From a checkpoint of a small mixture-of-experts model trained on Wikipedia.
Size: 10 layers, width 256, vocabulary 32768, 45.3M parameters.
Below are experts of layer 5 (counted from 0) of a mixture-of-experts language model. Rows are named router (the router's row for the expert), gate (a neuron's input weights, with its number), up (a neuron's input weights, with its number) and show model dimensions 0-255. Each number is 500 + 25 x the weight over its row's rms, rounded and kept within 0 to 999. Numbers have three digits each.
After each expert's rows: a language model's description of what the expert responds to. This comes from a sample of Wikipedia text that the model never trained on.

# expert 44
router:532486526526493533507444465531469497476519467484500514493495481498475516519507504458455510436514468513518485501504500523524477521478531516524527478502506482538509521463519476509468482522463487456502484484481503497511518479511500482501456485504506519516476517463487507517553523465475528503528524460469533519525520465490489501475522451518517502514532549479474488492505487532445482544560511531467485499520505528515466506540491505499476513515464501521539504491459489470504527496541500518480479529521536481495503451484494521483526540490508482480493545532514471458470507478533475539477506545486521507528484530461547532495478461505492483496490513511506476480482516538523466514532538465528451500436464498514507524502529478462487500517481493453508481536484475527502485502472530
gate0:567456457447535501507496500481499526551529548523457487533512502464524514540465453490474491516483497487518479519470516484524531479473495473514483513495493506503501513475516511523515492480465503491509477546517493508492525518504534499507502485470484507518455482431505510495539440495533512542500522498466503467516501542524537542513482479474493463556512488488469466513492536507503517520504496469497520515480552507490546481461507520508497492520561491466496485553487464496468509529567514485510489519493504504482493526513528509483482480512496453510524528512504477471517494483518497469527453534489484495489511534448474481503523513501499450508506490492506493455492488483463498513532533514462502496508460504454525482495492485482501524544503552500517506546504542526503469503482470
up0:480517489521454503449533530517494526525471493486487502490513486506469497500488508508513505518527472479487501457491539493508494539527508515514512505525527475536514508559495518493496542446547506512516492465507497492505486519535484482491498515505516504495527508569515495490499505489483495527484454514533486519470520477461474515475482543519474484485499495509511506502488492490434476461521498501547498522540490502492526492515494532488501447498431446565518508489499463480510475449445451535500516475507538475485495507470503478505511527501444502482448463480495488493498512496487517512519553495491488463491500478538517493488498494481526533532522516453493500511563530501535495511503474477552571508485475493515478489439515538525521491504511487475496464467475474495497504468510524
gate1:559503486481526506482518507489505461488517486492418500528492480480506512536510520513500509458504544482517528543483485457474413488503474525490482465513514500482496484481492542515465493494506525482544508509505495531490515488499499450483502510522506451532466535498512470492505497507505508475490540521513488496504500476503459493479508521525521471455483491510490525487539500495533513480530460512501492503515527518522539527498513460483540528508516506505519508498555521492474487501509484531545447452461507468447475466492507492500493504509495488491534487553492462472529524492486475487501492485505496524485523452479529526547486544501452479439472505533474479513489490491465492473499470478503534496559443530502487523459504505511490482517506491495481490510543484494438462504492526
up1:530522478499486540522520487442488486480501498485471513508491486476519543531512497523530484512513500518495484505454505497432504533494483470463513507524514501488484448508495517486468548505454523489500489496485500543514550530519493523498529484536506503502483480500545508496508520504452476502416499517498563493538501477527512480503518515475517516520490511444537530516508487564503499516503479490508556488497532484454533454532482470509492546532490528465498491548509520523545471476496505493525497466518504466515488486503474494478488468514491552520481550489477456482483514453481457503476494504481465506477467485521535512564538450500486500502498499518445508504504462478506501501503465515513539477522526484481493500447495495496494508482510499496528482501518453507519478507472516
Description: Short inner pieces of words after an initial letter, such as "in", "om", "ann", "hen", in taxon names, drugs and proper names like Tachinidae, cannabis, Schengen.

# expert 60
router:535506509532473564507463457543471463495490462490504490460491499502472547532486486484480495490488460523531506508501503540525463503459509509524537495493517492533489485490541492472476481538475471488459487511488476467541504498520491490484477488505487525518531502488480528474533512500499512479512519477503527531537547475511520476484485470519523516500517534480459493459516486543491514515505525526478472494516489537511497553492522508489467504510502527514519472500432496480503496473550554517475500532531494485513507487464490539502534535496511483505520520521544461479461561452540503505470534508471546503548494507501537518504478469481480500503505547516542507492472477505519495478550509444517490488482482506557483524517531473495526478494491473475511490538524521521506466524470521
gate2:518476474499524541480511503495489465471535517536549498461490483518456459498472510502528528527504545517516475516489500514498502497455478471573466492545489469530469524479490464473523483488529499494554445525500523477498519517446500494506488542450492506511455505528500524479484565544501483473497543528520516515503500474489490525540529523482498471514500492503462504484503483504502502493483494526515474476509527480521543515521528476494541489466509481511464499526554497517518533537525504478541493548466548474490481505478493507498523487539491490524478477464547498485515486485503550491514478454511512549499493506489485503536478462500530533527481504486488525547526476503508469488478528522527499522487500456472544523525499488518514511471507494501521521483513532507450478487494542
up2:461514498506501507519477488521465519517491528503549541510490495462505461489497516484513472499506487513497469513494485470486546465486505523483461469478468477490517507563481483528531531535479514506500520509487494506529498505502561496507466516431506513499513525512527477495465451575509513506503510533559490501493507482456526550517480518483507464494488531492557480511527517486514488500505527501509494468508487504495493514483522551521514469513518521539483494525489501474497496508498484480508484448480509525463537519525432477521475513552516520493456455464522534476498513497467476444501515484544535479459488458498504480502476508474571466502494473520452456517513537484517512484511472500490503464480455478494529508478536518485483521483484510463535503490514500498504482509537505
gate3:496513473512543517489529520460538525523489508493494468537508518486520538511495474433459476484538479504495501482523468526523463508522450491460498496466505509489518528500514470529460484509534503473526529482497510504489544529472569488503459479507484500514483493520488493516487426445485459470478481494475530490509523486534476490509498495512468501477526481481508536536509498479470511499518444515493510522506489493526533478514479494509538498509467481489439468503509485499485495464523505492485480505511545515482452553528506525439502532478540474514531496509497459495515520519495498522484485493490513498507533521459480492507549489497497444515543506485485518466459543495491511525451496455495513525523510536505519512478479511512535516499491462519480496445515465512448509499487458
up3:504491472479472516544508493514533525480514498520489510500546518467474511499538454514450489510460522475498480471532524480466471531484487476466475515512512474452492495551515517527521553503483509473529485492548530507489488519517473476489527487532539476453531508503545540483531498543506536513510501519535509517506494538492491492481450484541512513513510485479535470502460509493523496503462472479456507523490555504484497515490527509488464531472510488494510465519477521491507499480529460517545483516495526471465544497487524504524485462483492459509494476515498524511532432522505542494527493499531473500458481484484484532555516538514486519500538515524463458512497485484498467496497482496481475538508511465500493484447469540527500468537453528499495547527471502519520527493512488
Description: Proper nouns and content words right after of, in, to, with or against, such as Los Angeles, Victoria Park, Canterbury, death, major.

# expert 19
router:545494513522517539499496467523515486471499470505504511472454492510487523542514511479450508470509469530506497502526493534535489527474525545530529487512516470535508535506535466484489511516471493448475491494473495464492517513521479481506469484510500542522501501500502485508513538508505518490538494468486514530518537481516491465475512471542505507536524516511482495460515488518437476535520543526462465502540531530512477515480505513498465518500489525522520487503452492483516539526527508499474487527478522454494499453464488537482507547477525488483491532535539476470456578504517480535508532521485530497542514503478528544518495487503506497476499524504520482495480493548510480508539506439513484483451477510539502519497541489465485483491479477469478473518513516555488457525473505
gate1:496477511496535509478516497484528479538500441502431516536468474520495542525509477510486506493491521507516515518491458448529455476504491490491494487491499463456502492481464503460544529483505507465533470510538476498504538507477487454497470476466530458555453517527465466510498508523505516455469530517518490488492517487499498505502502514509507491469457507499462478526507519478556539489506491525485512526538485560517534509505499487523504527529568488528499486488508476484455505478491478529537511470490533435513496504488525538483493448503535491505494478534509474481533482509506479485549468520515538540480509500519520530515508528554491504480503523466483544506495495529489480528486523499470547486497478503503469510525509502521503515490497476488524486550541497521458498486525530
up1:526515479535518535511504517472495514482488505481505517495478479497499496541521507577507501521529485468493487473492492430507492482529479514494523477523519493517463480500496504491474521480465504460504485492529524489506500545513506526497511522532541483515509487531544522491473520514469478459471517512487543512568493509527512491532502492521543484493469489473457457512505520526492516514513460530499570498469530504468518495495487481438480496496486519445478512495511461511506512488521535526478507478555526486453504497490478482488487497502493543553511514491516460481508476479510462513521501504509503482475472461489544509556520472503485494489471531511440481477503445474493539538501452472525550493534524447499484495487471499514474514492482473493463514527500483457489496525481543
gate2:522525473505504528479505514528537499523541556502519492494482466540489449469482533501512502525505518530509517549448494510507517520473493531525541526512478480486495528518487490459524523480539490516537523515474504491459489505505503514507483507471498526497512537523550487509501460490491454477534463489555529509491499478501501524496513539445479475507507498537478493421469475465496526492464434483498519516556540509527498528476511499464514479457479513508470463515526461500517565518483547516522493461503491476479473510543506530483508476509530482498541485508483510459475527470475493440526501482529507531488506471522512508521469499535493475516503484461510480496500527523498469495485526498503466515542549514468511500504533455494506514497492456484500489539499492511479504503518506
up2:490521529501476526473527487540511528492510534503509508547500471473484490475474509444508486533527477514515511524472481498513496521478478514456513507511471469507509505497435508522519534522517502542486516505481532491541499535494540460505497481462536506483518530525523494526469458507492492479484455502543511515509513444483528483493497533467495491482528504523538467540528482492521469529440508484494524475514517511507524468500501531526518504510554470533446454511472521508495483494535483513537504477545480515499505497513489482478497544521556503487508517482470510475547537493497507466469509469510543508516506490501492489487531511476516492503553498513511483507504554482548511467513502506505536514508503504461473455501556452528535473473515493461550461445474509531505509507514490
Description: Line breaks, wiki headings and labels opening infobox or table rows, e.g. "==See also==", "Scientific classification", "Personal information", "- Matches", "Runs scored".

# expert 56
router:530505519527468527550475494523500510483485486508498514477471494498501554565485493476459512492509505527526504511542515536545461503489548494505525493485492488508505511483517456485502485508461482477449470517498497456513524504494473483487459490522516513534507495491480527500526507501507512489516486429494538543539517478525522466475488477532534523514530518524461518464499481549501498542554505570456468496520478538510481515498516504488439511501475524521551471493445496485517500490517531512492504523518512504508509472472502534509529547495515498482499523545542495485473540472531483520503537512485514474543493511503555539526518469487481505499513521545525498512474474523516486520557498490514473479475488486524492521483527489469516476459495480477508496514516511506540475525448495
gate1:564476511498532469475474518495526508487537513521450528507471479511513540477499524498485470508508560514488515522536487482509464531524501488496497536475492481487479497479502499487448489494545487527530475452533509528504539508481482486476511480499508490549473488517502486491478522524507468411490522525520486498509520480497520517513557507497481505511514465483495493514475529471551509505558519514505507508531514490510551475494544491510515477490515481474521483545516468486486510498515489504527482458500516466479470557512519547515486488469526514524521500535572486496472510476503499472524462462482474495523479461512523521543552490485511499493508486494517505454491516511471471475563457522456541537499468476527503498512508511481495483484470468544519509490501491480460490502513475
up1:493506500497504509507475489488516508510491495554527537540460456503517532510518464481481461514472507515492491464531543536466470495506480480474497520484508495446500449518461493481458507496481492498507436505518467542504509517480533533466508507541514488521485480502546516496492519546496489461454481490498494502532466470541537450510513527505490499514493471479497475496480549542536536491546503509471529516496493510491522472471488463471454487475557558456486485543533483486515504465492527555511527482522491517465484483488478525501497504507492556520506510505503467513477492465495508520511455506523474509495445491499510523529516491491527484530513532499507512517467510476501529555537429514484546510482489501483506512477526488533479484490516487506530527491492515489518468520493536
gate2:555460519548519494479495501515443526485529520518501489498437494524482469505443497468489470525516527516526503480491495489529493474490504505529496490481463480507466541508474493484465510518521506490536456539488523477532471492506523491509470536490547526552475514471510513491515518501522483499460466496517501493499510507491492564483511536480482459511507521497478498447476467488477517489454520539521496506485498529452544519538466480502528502468485496487490525559485485496530542524482532489521523496498528491490481523545483534500523503496541470501475488495531498451503487507503542474526474488511516503492510495518496519516509481464557514527504485474499509504557464504503454491555514550476470486486525453506523502533518461505509506464505494489548498486535537503461493528462516
up2:483497527514544515517526506529515490473523519510494511572507493447511497474499558489549451507525478500500493455473507516502516498478473505462484464535509463512511514495499473512559467506451505515491519507506503485518498517508541461506488469437514504504484494534474523485473471553503507478506478519542543497505481491512520507535517502482501487521452491516491486517502533540509476525429463495486524479533497487523513480501451499519522480524514499515515510468473557507545485498540481543512512508459507519511488516481483440515483482515496521477501480473476561501538506508529526491511568490496544474498547490453513475490511500520539464493478515498515486510511531503512493481471467543494502499502531526463505445519564497515546486497509487478493512490483505501513485497526511
Description: Counting words and articles introducing quantities, such as two, three, several, each, "in a", "with a", before nouns in descriptive prose.

# expert 9
router:541483491527517545523465478504498478489493489501489518478497503517495555537501498469466501482512509527525488500545512529532477509476568511522520491488484528508515528498539456489485505553453489419481479514459522461508497505515475489483495476493498528531484479489482504497554553499486514496541504447493533534521522483532525465495483446545523518549506517512492520443513481514440480523543495530445493506519501527513484525494507496507466508500477532497543494495498497476516542525547478492481488519509524461523500459465497510496525539484533509465506514531528511485490554474512481528493511524499526507520478538495532541511488481502489494486491533519518489500455462553476483503539505454495474485492483490498480536524513488488483489489491485464489485525506521499508450511484515
gate1:498521500538529506450519518492487506527483500509459504520493455512502513530530500520454523515510568506518532504509515478521432507527490463506490463482489491521459474507486531516505489506498496479530479494567503515514500487501459481490522518492540509543500469553469499468515488513499483494510507513493496510531535533551496489477500510511515526472495471493443503530492478455535492486485497543499517511501494539520562513497490541484508526533520459519515520460502459475468494491517471532466491466511520471468492488502534562482492501490533484528509492475499487503531499470493474501518456485491469541502447502507497579526538491512502483473529521485465521493477464552491529459500491530494522497475474487535455503505482485523510493478464511524520452503530518473460508534490511
up1:498507497493475517491473460474480495478474532483480496553493488518551540473512515533510493471495458477514464527496512483515508488511469485502548462479508504512535461471463522473468558483490513494529493483529495550493525496489493532471507507468508488536496477529499525516498474497472511473459516469515556502517466500487487434519518516516519473504482512470450445492503481518495483484479476479493571486440527533493503509486504455501476508540548532480495458478510515473497473491514548543526482482537494530477528530494482513440489543502505492540542497485539490525521481495490442521527541520521498468487470474498481482527501497527496509516441517510493499491512519492497505543495448508523536509494513522490488549477472496499477499498444499486506502516503512476511471487505478
gate2:544461492531532486470502539470495479506505532511513525510449534531471468499463520465481484566502514488506476484489515539520522473487477536523499500518479470497516540530495473478502493542476521526523479486502497480507494499511510501498461508499543504523482499499464493509504524537563492512515475504509537515476518535518499531516495526480486489487466502522429508436470498512504505484458461503495481516493540478494524500504483522515529441478500484490502497503540466501532544538552491531545460524479524489514507544494477493505513497509525456472528468504531514489499478508516495461547481437543557521499510525510514518509460459521524510494483490490500514511531461475506459501508503525474489504512529509491522472506546503459523510458464481518525507499543519525456501495469517
up2:487494533502485497485525560517494509482524521515528490551534491507514504465481520460473473508543522519518495485491505550502535516492475516446473450519473485474510562495473460515538498534481517515538501493504489483516494481491526507533519474490526501494492529506511495514464510540514518468550502453533523482475510509475496525491485538498524517494474509520491499574509511547488486491491498525513528508528484500486515481469465548519521461515513505546479508502548548474523526533526529529510459507482531517506502522522485505463529520527512507540511496456521524511512535513482501464512538468513563477492510490503513496478493509505571494484489490555527499491490503482506478487502452530499536521518501513476499458467537527455543517486513474481546477468518543501490523504481472
Description: Articles the, a, an and In starting sentences or sections, often right after a line break or period: The, A, In the.

# expert 29
router:533496514516489520521502452531471457496464472512488500478478487495479549533494472485462493463485494534520486497532524555540482498470520491518558480511487491547509521471516478490454456542484476426508457513461498492515487496491468481478486465510484505491523500500480502487552530497481498479522503455490509519524512503506528472478490451522525516510527517489471496477510482497468509531527523513449483497484499552546471548497531501526457505520466508528483468468487485484505535491519529510474484536542495470532517454484519548496545519470525517482517508510526490476468566493532500524485530525465542512539484532495534507497480473496511519506516530505511500488480498505491480487529492457522495476478469508533467534508532489487502469488484473491500511522518538538532476519470511
gate1:529482500522559492488506546527539496461504495498447546520504514495467546494535504487485507480525510500518505527468542443535496472499497502491508524498481521501472517527491519513475523522519505511536555495552494464518514485510491488485507486501516493563484496505481454511504519547522486482506522510501519487511540473511496539483478496488514498441454479456464515511496510443536480548517459511488498488499479525461535469519532490481541486494538467504528461505479474476497488528497476559525507471478509490492492497473530494519486492502488502464542492462547497479499555489497493481542491493468472528511512513464529541522496506496504508444501533485469514474529496537500528517486505530479477494518499506533501512526475533492521507541483494527508523522511454488435508541456508
up1:477521481495489514517492483498505490519484519555522486490474507521520500522498540535517503484487509507518506500504482471502479464509474477500523531517515492515548436501531496513475524468456504481495486500535505541487508539505469525477482488468501503547501516578500482506515485511482497469459526484514509478548451554544500431544497508507547529497460481473496511543543489483524481499480480486505540507530542546532513492456523478444498541512533499468479488516477493511496465467509482539488532500500492509499527508489493504494504519489557556528522532458499484480501464497476450498543510523521515536520455497527484506567493511497465483511538526502454507502543494477496520503507490504488545498495505521482499524473501491495466486487497514488496488502525438463513490515488526
gate2:530500512489483501472540522512471510505520538548497446498459486483489447515495522469523470503512508499500488513484531536479542470491468517536529485467482484508483532513499480486501507540533466489510453522529516472508527524480512494483490542485553474490516492469503497497474574559527490476545494501518506464464537524538509539492490548494457511517516523503517521474477496485432541499447509512531486537483544494480520490484528481523503491489508476478500480481508435510501517504516555516528506476508477479527492518493516508534482481497521491511484499440496530463498526474509568465519519478484488487505535517474559497502497500499530534504478490447508495484526492496503493485544511496494498512537506491458527486481526476527533482483493489513531542514529533507473501514517516
up2:471517545489503501462523484532480478496496539471510501495495493483495465488502513505508458526484503455526469505473522466474524471493486525518480481524525501531482539525467524475517506469489545568506488505481508491518481524510541524496509478485498492480509500468496517485483469529497500501496470527558549543511495486441516553521495491473521479451456528532506517540504487485503483515476500462526487445504516484518504488504483512537532485503504477527487531547540528497520494501505471502478487479511498488459504518549435485458522504528492504494497475449498523473499511478511542482513466475475539511460470456512469496473520499482549506503549514517489540518507490528526506473508463551533508502471505512476487445492484502487512478462500484468516496499540505501511495462566541
Description: First word or piece of organization, competition and place names after "the", "at" or table pipes, such as FIBA, UEFA, U.S., National, California.

# expert 21
router:551490532548507534539484455529481451463508478495512509483463474509508526527497507483454502470504486531502480525537499493536491527475508499510512503479503487525505500531522458481487472513448488461489491497481504466532539497511512518483475463489494528515501520494486519498520536488459508471519552472458533546527522490543519481474481454550520501554498547489475506471489473511471495515529513521487499500510522536500493530521540514476491498501474512504555505490475520446515518525541496487528466555493510460517525486489493532491521534499517484462501525519494505452470501464527480498493518531503528522529477518474527553519499471491488500505485506518520510482489489539499489524522541470530438517466470493515525539525503478468469498493468476468512483522512521539514472500446531
gate2:532496490525514491473491514483446525477531538544498492479439489520506463544468502503470469524508530506519518503512509552504521497468478488488530522517495477517493514523507493533503513484525507508543455466514529509522556524455510482501509526467528495504502534501491509512498528486509470500485498526503511520459484485510503536475523518470521496497511566489486510526516460509465500483478504462517477514543539522508542493534520502515502437499525464522487496516475477505497521545478498518515522533435535456495454563501478564461489523519481492475515478439490532478492560491533498478512500495468519525489539515502534467518496478474506474516483476473499518491558519482514481490490510548512479529483504510473541501518513478507514469504452472495526473468499511489482469511501518
up2:470484540510498554481466475539556483507493514485548471552509467476490482460491513453520479502519495500492503475490518468504457480475486488490465481505483472462506531524467501502566491531468507533493507507474509458470463508493530499538481495458515529537494501476525480501493488531510529528539516516537555511504489498480513543513482495464493475504467489528497498492462470477530492532460495534513486468447487517519484472468481505508535509524519487508535482514523502485523497454546478518524474449523490521489533473527521444508505537494517530487462481504500510483492453513462528470483547475495523510504453490457455522445497517521551531493524526470486472507519500544532515473520474504493530474516513487493485498503535523463511483484496470494498525484507491525507501490481488
gate3:517496478505553541522502486467551518507503519529476483524491510510493519484479472497539449490492489439480514464563469489528478516567457520471500456469477493496483492503482479538481494543509509485517508477506548493507517465498551495526471484501495527471498528489520486568503432469526469507466478505528537503508509498526526475522518508495502499521485535527476546502477535470494506496469480531518485555478516474549486514528492523519495483510481519517489483502537488475502544497502499475481571464517533511525488531530519504479499545453549498512491507514512490471517479502491478496513491499492495500493515499497530490507539514461483490518516480462503541483490550518513470540488515473508520467510532485522526466494450491487501528548487452501494479507510487489463494488515473
up3:491521496525505477485502518489518484452475478467541485471519487464516519520538430517470490494471519501505483526535531480478491502531488493517516459490490463500453478512464519552504510511500493471503548502489484490501442482477448491469464525520531496490549506542458474528485478528525529504485481500479488539553503513502482494498505504549509564493500496480508509495455526489523468516516449491494469515533486489515481459523542527500493522540456509497515501516494481509466465470525510497522457495512452526502469489487503508506499511500517455501500501507473496516523505526506548533519460519516510475543547508442473506536513502503486535476571523498487478469468484503493496445515497526501496503504438491481512517477457484531541494512485484517487481514468492510473537495511474
Description: Year digit chunks after a leading 1 or 2 (1971, 2015) and middle pieces of foreign names and words (das, iter).

# expert 17
router:525524497518513536498473474518490454505507490492453500430491480490483538543492502494444525462498499540519515508535514540555483506465530542543571507508491491514502527536529461482484490528459484486481488509469507491501501459511480476505467478500474517519482495490474510524539530504503485499528515474491525525535530464519510483465490449532529517518509538506489511486501516501468491523549503517448481498519489519515477526489525505521482518502468507512541503470472498454527523535539480468480494545527513462514490461484497544478523526472500495473515519514511507488485536457510462528464534511486522493502505524476505542507470476476501495477505528506531517492447522535505486524559506447526490495447490526502495509509493495474496482505476485451482477528513538519510450509492514
gate1:515515518477500537466553512506491508524545472493447527487497453494468507526494519543476486474502521534510573499510501449489473520508502513486474525478493457475480522461505505478518519502513503482499521523495499508487514497486476470477473521484522486527469502545473506496481511521489487454450505521484504470486504493517538492478530504512504458472474476496454493500499510456547490489511511508479482545540489535525539497523522501484513494519550448525486479441470511497475457490486457534510484460459505496485484490488562512496528494468514496523507497535496453456512491494503487490516487492488506516517479457546495545526518517560475490464513484492480502464470487507476521512487498483520571480494480482535474494550491493486478483494444509532532484474508464512462502507482539
up1:494511449511460490493477508525492484494458545489484487508479511467541509486528519517490512461479487455503464488464509507501501490535474472477534507508498476533506423538494520470490489481471499526483492522504543486486514510483477534485488531501480481520489457560515539497501496540438498494494507463500526498530471495515511483524528525511492468535494502507465466510498506538541480503487455477504509483489503533507499477514515465471488522486486545501488482519514503527525496452495556535469483496574487491441515474479489519478512479497532490510514521492539475534501474518518506500499510557506481508492493523440509532570504541504495490482505503479489502469525513425552514512501474527492510549516519507459466488458494523486522499505531503515477444504510521474491502518512521
gate2:542493481527526500500491492476448507502546524547518495487461444533490459511457546483481445522517515501518501485505525500536545469454441517541472500490528463503468489526467447510542546500543524543513503499484498491461506520441507492487494522482514510499470511465494474511482520529497480530512544513544528498477499474496490520517521506471502483498492513509498505472476473462412457516472514507497511514510512501466511526489470467488549474482494461519482515493518462451501524511489504476509486499465497462479470555510486503468506494453531478512508476484514489462481514522510508454518482461488484479532515500500514501465486461534529507514496488491530515508526490515505469465521504507516499487499530508464544503493516492464479504506485512532514505483532496520469477525512549
up2:462474492497507498517503515537482519506502522494554520522497506507475519450444498438492469522496508484492495476492515504545530488500481514507467493494517473499525535512478495485515495558467522527520470529495524458496483519502517465473496501510536518513499515475491487472512468563525534490518514496572517527498483493477517514505491482502473466470473523517482464529518499484536465516491475546487491503517515510482551475469454507505536513517542505498538504517521530481532511474529503480500470458514522535492495533549467515477510533513502496484525484449509480487495509487502521497487482463494552506455542522469473514510482521457541438505506505523519510476546507527512478516468439520471510500519502492497499467491549493487565471484503497423525518476529499480494520498517503
Description: Phrases like in the, on the, during the, joined the, and adjectives after "his" or "a", such as new, current, old, Russian.

# expert 61
router:550488508522515514513472441540487452492506477473500508453464473516487514540486494480456483479473474524515488515523499523515483525448547530555519490513489504526507499496529474473487464507491495475499493490479501452524505470500494517482491449516505533540510524493482499509512554489507518489505535483469528526524529478511524486479486446529524525544516542488470501482521500524450499529533511504483486512510512515513455531487545491489469500512496526526520477498461512487501511524523521490509471530505504463516497462450477515516527544474493490469522538534543471487455513456523486530481524524474541499539496507475520539505471474479492487500487529515515489481482484531496489509532541457522451497479477502531467541524502491496478472497462460443501469530514514527494458511473509
gate1:522464489506506511518497487482522464509504509482474559525518516471496498505474521506488499472518499484518525520488498489524475480544513467536477491528483477517519510448491521503478511493521539491504483496493554527547522473475508476532462463529547475532525481531508466481483521516484484467459529483497488501545496542490492532516494498513494514521488471504492505505489530490548559471507492547476452519540510504459524515495504479460544540497504486520512485497486504528457464498483496493486466490482505498533479474516516532500472483512501522507492480515547491463533510488451469459520458495512471498499519441524502504546498533506480511454531492502490482476506506534498580516487511468505549527535452488558502500529502472510494500473457499521532484533517492488444457525468513
up1:529504445516475508538515521484500488519469539510517479464502527452499549501540523506534500521500510478503485529508547488495502478519499501501530495505559481514467488517501541473497512490498510507536485504516509520529491476517513496473487527514524481534495520526525500484468480533521484531473494511501518464510516485490530485516518487475500540476489519463533481478491473537500523505540463488519513507472564509471505476531471515469480524477460533460469461549516465501525472469466552511470517516546507483470457499498494494516505476513491563489501539446491493502448463482525434509457484517503477489493504499531493495567539482486540482461466515496482544492521484497522522517499460520491504510485473459533500515507504527483488458486523497498524505522532478476471464535520536
gate2:509491480523492518471496503498488469492536505509504500527463529498495439510492506501474473503504521474503520503474497561500498500482499538525513518516503476496487516517498476476520531499477520514518518506489527448481491537477528496501470527472491526527475469487465525486487517533517523519494531507540547525508501502477494528500502534460499505472534525524449546425498532502530484489461467525489478518495487517479502523496504493507509438494545472522447489530550498528531506540499529515548497519445492457470516537487458539502536480522493497459537485505504510465501491490468526465487519417509503504498527464483506524516483507486524532517466493499503536502505466523491465478496503564501483475534525500484534502535518468491510535524465513497525492479519481508474423498481505
up2:471479517520552503477521504488519477499502545453561543496475492545503495510511544482554495514508536537487488477488523506491521499446491542470492455517505527495535542501480492521520504559492492521510528483487497490492507475472556466507481486478520519512499511440509473503453544496538503500487453538553498514464527511508500527496500498459486489507442531500515466534504484509447496550494532474503483457528491466523505471472511516496505511485521521541537501528494533495565518477505483483486446479510506513511520495533500474483473528513483524478498476484520511485515548501501538484519492498475512495475551469472479508498473486492530513506535525526501498537523507525508496465488469523493489506458502480457471496506543526459537483487516471460496531485496522504508532501509494
Description: Proper place and regional names and the final digits of years, e.g. Western, Toronto, Texas, Ontario, World War II, 020, 015.

# expert 8
router:523485536507509516534476489521497478482495482519483510473478469496473561527491499490487529472509475522508482521524482541527465510481529499498525509513502481510489509460535466507482501554466488449502500497485497456525519485518489497514480493509525516521481474471493519487520571486493506473511523456461543562545534492537499448461481455518528528521493528502465535455515500527477500550541500529469443497519492513529489532492518484510485517485491503503531481485470502451499562505523515470527477552499509475541522483470495543520503529479543488486483538534513480456476559468533482510496507534479510495510517529502531524498510478498508480485513537513496528487486466532521498517548524469499456494455483515511512516525525464479478507491470492493488490526498499522499489515453507
gate0:462494499481508499480486534489570486525506505494508496543487495462517529507466485499504487519516501518505474482516513535526491486542504479521473536561530487488497507474523475492493483517518489503526459474504528533483507510537469501509510514520529479508498495494505483527451543503501537520519525493492536526492448504537533501502505564455477475519456453512461478474523525509534486539487506512465520513484563476473526513458481480529527506490509522466462469510522475496485482504517513491488507498477543522479484506497506533537475523544530507471488495509518478472526523532487521543548460508489495496486568516490489515501542516547485501500548514457528514484484496482468520522536524514510494518573487481520500471560499521493475533471490527515505491494537502490496517529442479
up0:506484463497483471491515472481458540490485522527450527460522493476463441490497505520503496480514491485496500497490503501454503486480527530504523470478488484543483508503480505493498529419514512484489494522507494500493516498510518513515510495481461497475509480512480486473540454506499514507499466501506496490511551516446444509486500495510502461441497512508557466516457498499445531445510481500524514483459450500509499497544501510482483471523476430510533535490522467519495491475476460528523496490520459445501510506503479454480504460497484492504508498518489528498473483466521498458484543485516488468486450477519488492485485498491507490523445513482453463492510489502512534494484477501509559502471500516467504544442524513528517489518498489487485477504474467483509467480572489
gate1:526514504531520492501516490472553503492555509480487551539496481522488506482475505526500503503486539471501535505484520489475443474493499514493515521519504497546471503433507517488534535527493509495532485495510505480550526500508478484497494492510514456507503525504529472461461517526517501455480518485523481503492525523492468514522462503505516469489448494487453533528485456510528562491502484511487483525528509497547569565476496462501513479493533476523495479501513478503500514496501459530535482467512492468476482520480498525491488472477515514507488486532517488441537486490504492469505476461476538544474490479494495517479503480519507446467499513498487521502511503542477516495470508441470560487550473485539522510553504472503473516518483470543475527529480472467464507505491503
up1:527503501478500498530532544479495511470516499512459471504464477450535528512526480509489493530497499488508501532492497501517536504478515476527533519479517526489535472522469516477466549509452506464507499521465534530521538492503467533450483503475528492528476498522531485521463492514444458477457510463486523486488495526537510477506537511471531479504475510493498440485496537490528486508527473510470512508485530518481503475540509480454558478533504466456522471544533515518501488527496530505511476530549474496461550485493464514507524481535495522495533512454487507488498502505480467487511484515501485505539452469518531521566493478498484509508470526523470520506520482463494505547521464531514512493511474499474470553492479498491525458494491490505542498519520499494461464500519535
Description: Day numbers and digits inside dates, times and tables, especially ranges like "between 13 May and 19", plus month words and word-final pieces like "ia".